From a checkpoint of a small mixture-of-experts model trained on Wikipedia.
Size: 10 layers, vocabulary 2092.
Training: a variant of SOAP for the experts, 512M tokens.
Below are experts of layer 5 (counted from 0) of a mixture-of-experts language model. Rows are named gate (a neuron's input weights, with its number), up (a neuron's input weights, with its number) and show model dimensions 0-255. Each number is 50 + 12 x the weight over its row's rms, rounded and kept within 0 to 99.
Before each expert's rows: "gets" lists some tokens that make up at least twice as much of what it gets as of all text. This comes from a sample of Wikipedia text that the model never trained on. Tokens count by the router's weight.

# expert 1
gets: " of", "er", "ic", " for", " f", "ed"
gate1:43 43 62 40 34 78 36 64 49 26 35 43 68 41 63 40 49 15 70 32 64 32 63 35 46 48 40 43 52 44 39 75 42 43 52 76 47 52 58 48 62 39 48 49 56 52 53 49 51 35 64 60 58 55 34 58 42 31 40 72 44 50 64 46 39 79 66 51 58 51 65 32 68 56 48 56 53 60 44 38 41 61 43 47 67 38 78 51 37 33 36 58 57 54 27 58 59 62 44 51 53 62 62 67 47 26 34 53 61 50 66 45 67 60 42 52 41 45 64 45 58 49 41 62 47 67 39 43 74 58 47 47 58 52 49 38 31 42 54 53 48 49 40 50 53 49 44 58 59 45 27 64 74 69 32 59 50 56 33 71 36 56 67 63 42 41 47 41 48 48 50 41 58 43 56 41 53 39 60 69 72 50 34 31 55 30 42 43 41 56 40 58 35 38 49 45 42 63 46 68 51 72 63 66 47 50 40 46 55 70 33 56 55 60 55 36 62 45 48 47 48 55 54 56 49 65 60 60 58 27 36 32 29 49 75 50 44 73 51 54 49 39 64 68 33 41 59 38 42 51 58 32 38 62 56 68
up1:42 61 31 38 34 36 75 43 28 45 65 48 57 48 51 55 44 48 37 58 61 48 39 36 57 69 60 67 58 44 58 68 56 50 43 57 56 54 32 03 37 43 55 50 55 70 50 34 49 50 19 55 47 61 50 36 54 50 32 37 42 70 59 60 35 51 68 61 27 46 27 55 62 72 53 56 49 24 41 46 68 54 60 43 49 58 50 47 39 59 47 48 24 49 52 66 40 68 58 48 55 51 51 55 52 41 56 54 43 54 65 54 53 47 63 22 34 58 50 64 66 30 40 42 40 62 67 53 51 41 50 55 48 33 56 51 49 57 35 63 60 73 42 44 66 65 51 63 52 73 68 70 60 58 50 44 44 62 25 54 41 44 62 49 35 50 44 67 53 54 47 52 57 57 41 48 46 52 46 32 40 31 52 39 45 41 45 55 63 50 38 39 42 48 57 59 69 51 22 62 48 59 10 40 42 35 38 52 57 69 41 55 50 74 54 41 51 66 49 57 68 58 45 33 56 39 56 41 72 57 64 58 37 51 43 45 64 69 43 48 51 35 48 51 47 66 64 48 22 53 52 47 48 52 59 22

# expert 6
gets: "-", ".", "s", " (", "ed", "es"
gate1:62 49 60 51 59 54 47 42 45 49 23 49 46 44 52 56 67 67 44 56 26 55 69 51 65 54 53 48 45 41 32 35 65 53 46 52 30 42 52 63 50 48 64 40 50 59 73 38 41 44 46 40 55 64 44 69 49 57 39 56 68 74 45 69 65 34 49 58 39 53 39 63 57 29 54 41 40 38 17 50 75 66 50 50 59 55 75 67 27 43 46 46 64 44 65 45 45 50 46 41 33 45 56 54 40 50 45 44 48 59 82 58 42 46 42 48 54 41 69 58 66 73 53 44 47 63 74 53 43 57 36 12 75 57 45 73 42 42 42 37 32 54 62 59 44 31 56 51 47 58 40 41 44 62 59 50 63 37 38 60 66 50 41 57 52 45 23 60 64 51 78 43 58 53 50 70 49 73 33 73 55 46 53 35 42 65 56 52 59 66 52 62 57 49 38 60 48 69 74 43 54 54 57 50 50 39 56 53 27 32 37 54 50 40 45 39 53 41 52 48 46 52 57 47 40 62 53 60 15 50 30 42 48 50 60 57 47 39 55 47 28 52 47 55 70 69 40 44 49 64 63 33 33 52 28 33
up1:48 47 41 34 49 58 31 57 77 61 51 46 53 56 40 49 42 62 73 44 53 57 46 50 47 74 33 33 45 37 58 36 70 66 49 63 51 55 67 41 42 36 48 46 47 63 59 46 64 45 34 40 68 54 42 54 54 46 31 51 51 55 41 47 64 53 61 53 40 65 62 52 42 53 60 46 41 53 36 57 54 47 49 46 57 48 32 56 34 74 46 63 53 61 54 48 41 46 52 48 49 49 58 47 52 53 43 47 29 51 38 52 33 47 53 67 48 44 44 66 45 35 61 41 69 66 35 43 26 49 49 29 16 64 49 59 65 55 47 67 61 52 22 50 44 81 55 61 23 36 52 73 53 59 58 44 55 57 62 48 24 40 40 57 40 51 44 54 35 72 45 41 41 66 20 41 49 42 48 65 35 53 69 57 67 40 38 64 56 61 46 34 47 50 50 46 67 70 43 47 68 20 42 47 62 45 50 63 46 63 64 75 62 45 34 57 58 32 65 42 56 28 51 63 33 52 41 27 46 50 51 61 60 49 26 41 74 63 42 69 56 51 45 44 32 29 53 42 48 47 26 31 60 62 76 55

# expert 11
gets: " in", ",", " the", " a", " on", " The"
gate1:53 56 79 26 57 62 42 70 44 73 54 26 27 44 45 55 66 41 63 36 46 52 65 50 65 52 46 35 48 48 45 64 58 66 63 48 44 50 37 48 57 53 61 43 50 41 45 58 44 37 51 54 38 58 59 62 62 53 37 41 59 68 42 33 47 41 35 43 38 40 40 37 69 42 78 43 58 62 46 61 48 48 60 47 59 39 66 53 49 33 52 50 56 42 64 41 41 37 57 33 36 49 62 57 59 37 44 67 63 66 83 50 34 32 48 66 54 44 59 56 41 58 40 51 67 62 50 52 64 36 54 12 66 65 68 50 53 31 47 40 49 54 45 59 41 66 62 56 37 47 41 43 69 46 54 37 66 31 64 56 40 51 60 52 66 56 35 32 61 50 59 59 32 58 67 42 71 72 26 47 52 64 52 47 54 53 38 25 44 34 65 69 53 41 45 54 54 30 67 44 38 39 25 41 59 32 55 41 56 54 53 25 51 76 42 53 49 34 47 40 46 70 56 40 76 67 45 60 62 47 45 40 43 51 47 46 49 53 56 52 63 47 45 38 57 47 64 35 54 56 68 63 42 67 75 69
up1:57 57 38 60 63 61 39 50 59 34 49 36 76 46 50 77 27 47 32 43 48 43 48 50 45 60 58 62 39 52 31 56 41 61 15 75 48 45 63 42 34 43 55 64 49 69 57 59 67 60 65 68 40 51 55 32 36 53 75 54 30 58 65 39 37 56 50 48 53 30 50 48 41 49 44 59 71 77 66 57 44 32 58 32 42 51 46 43 47 42 46 55 46 33 57 60 49 45 55 45 66 66 40 46 70 41 49 47 56 54 47 66 46 64 44 29 42 44 28 54 36 43 45 46 52 55 26 50 48 68 51 75 57 66 36 38 52 55 28 56 55 68 76 51 44 61 46 40 53 61 59 58 27 30 59 40 38 43 52 55 66 47 47 51 47 35 53 52 32 82 32 48 42 37 38 53 53 61 44 43 39 58 30 67 39 46 65 42 59 70 58 45 41 50 59 50 44 71 49 46 59 54 70 54 46 61 56 52 57 31 37 59 60 37 26 48 42 49 64 55 47 40 21 61 46 41 58 67 78 46 57 32 44 45 67 56 38 49 53 55 31 25 74 62 53 43 39 42 45 64 61 46 37 46 45 42

# expert 0
gets: " and", "|", ":", " was", ",", " is"
gate1:41 66 49 56 35 70 39 66 71 55 44 38 15 47 32 57 57 43 38 28 60 68 63 48 42 28 64 57 34 56 71 51 62 75 54 73 50 66 48 41 34 48 50 62 42 65 59 70 40 69 49 48 43 54 68 40 51 42 36 63 51 46 39 49 53 52 60 57 42 56 51 69 59 50 48 64 57 44 53 53 69 26 70 34 73 51 81 34 66 53 43 58 42 25 43 65 45 49 61 45 65 57 47 50 39 58 50 71 47 47 44 54 38 49 42 41 65 31 64 61 63 73 53 60 38 53 52 37 61 58 55 49 50 54 72 63 47 49 58 48 69 63 33 50 40 48 42 62 58 60 48 68 56 62 29 54 62 46 51 70 49 39 66 37 75 51 51 49 60 52 42 53 50 52 45 27 68 35 34 84 43 52 45 35 43 38 63 42 69 51 51 61 47 28 52 52 47 40 61 61 51 29 45 66 65 40 57 29 49 61 52 71 57 52 44 35 52 62 58 45 30 37 35 71 73 59 43 43 48 40 39 60 50 44 35 32 45 55 44 39 45 61 55 36 53 61 46 61 51 64 43 37 39 49 40 39
up1:55 61 31 58 41 65 45 44 37 44 63 40 69 49 48 60 47 56 43 52 43 46 43 46 35 53 54 77 42 68 75 45 63 44 40 47 30 49 38 61 42 46 52 49 62 60 67 42 57 74 49 52 55 56 31 64 68 55 54 40 37 54 31 66 35 48 83 33 63 65 35 45 78 68 38 57 53 63 49 41 50 64 35 47 35 41 60 35 57 46 46 35 68 56 35 46 52 51 64 51 54 46 62 67 52 48 50 59 49 25 40 34 45 54 38 33 43 46 41 61 56 58 63 45 45 55 47 50 56 43 46 63 40 40 68 87 27 65 64 65 59 41 46 59 60 60 62 54 54 66 60 51 59 56 47 47 56 36 62 38 47 52 25 52 43 47 63 48 62 42 51 47 40 40 83 38 54 49 69 43 39 57 53 51 36 61 41 63 52 58 63 74 61 41 39 56 40 57 65 50 33 50 12 49 63 64 51 46 27 40 51 39 48 37 36 57 58 51 65 41 27 32 44 36 41 41 48 43 51 27 68 43 56 49 46 64 35 72 31 58 43 33 36 40 39 47 47 53 35 70 47 53 61 78 49 42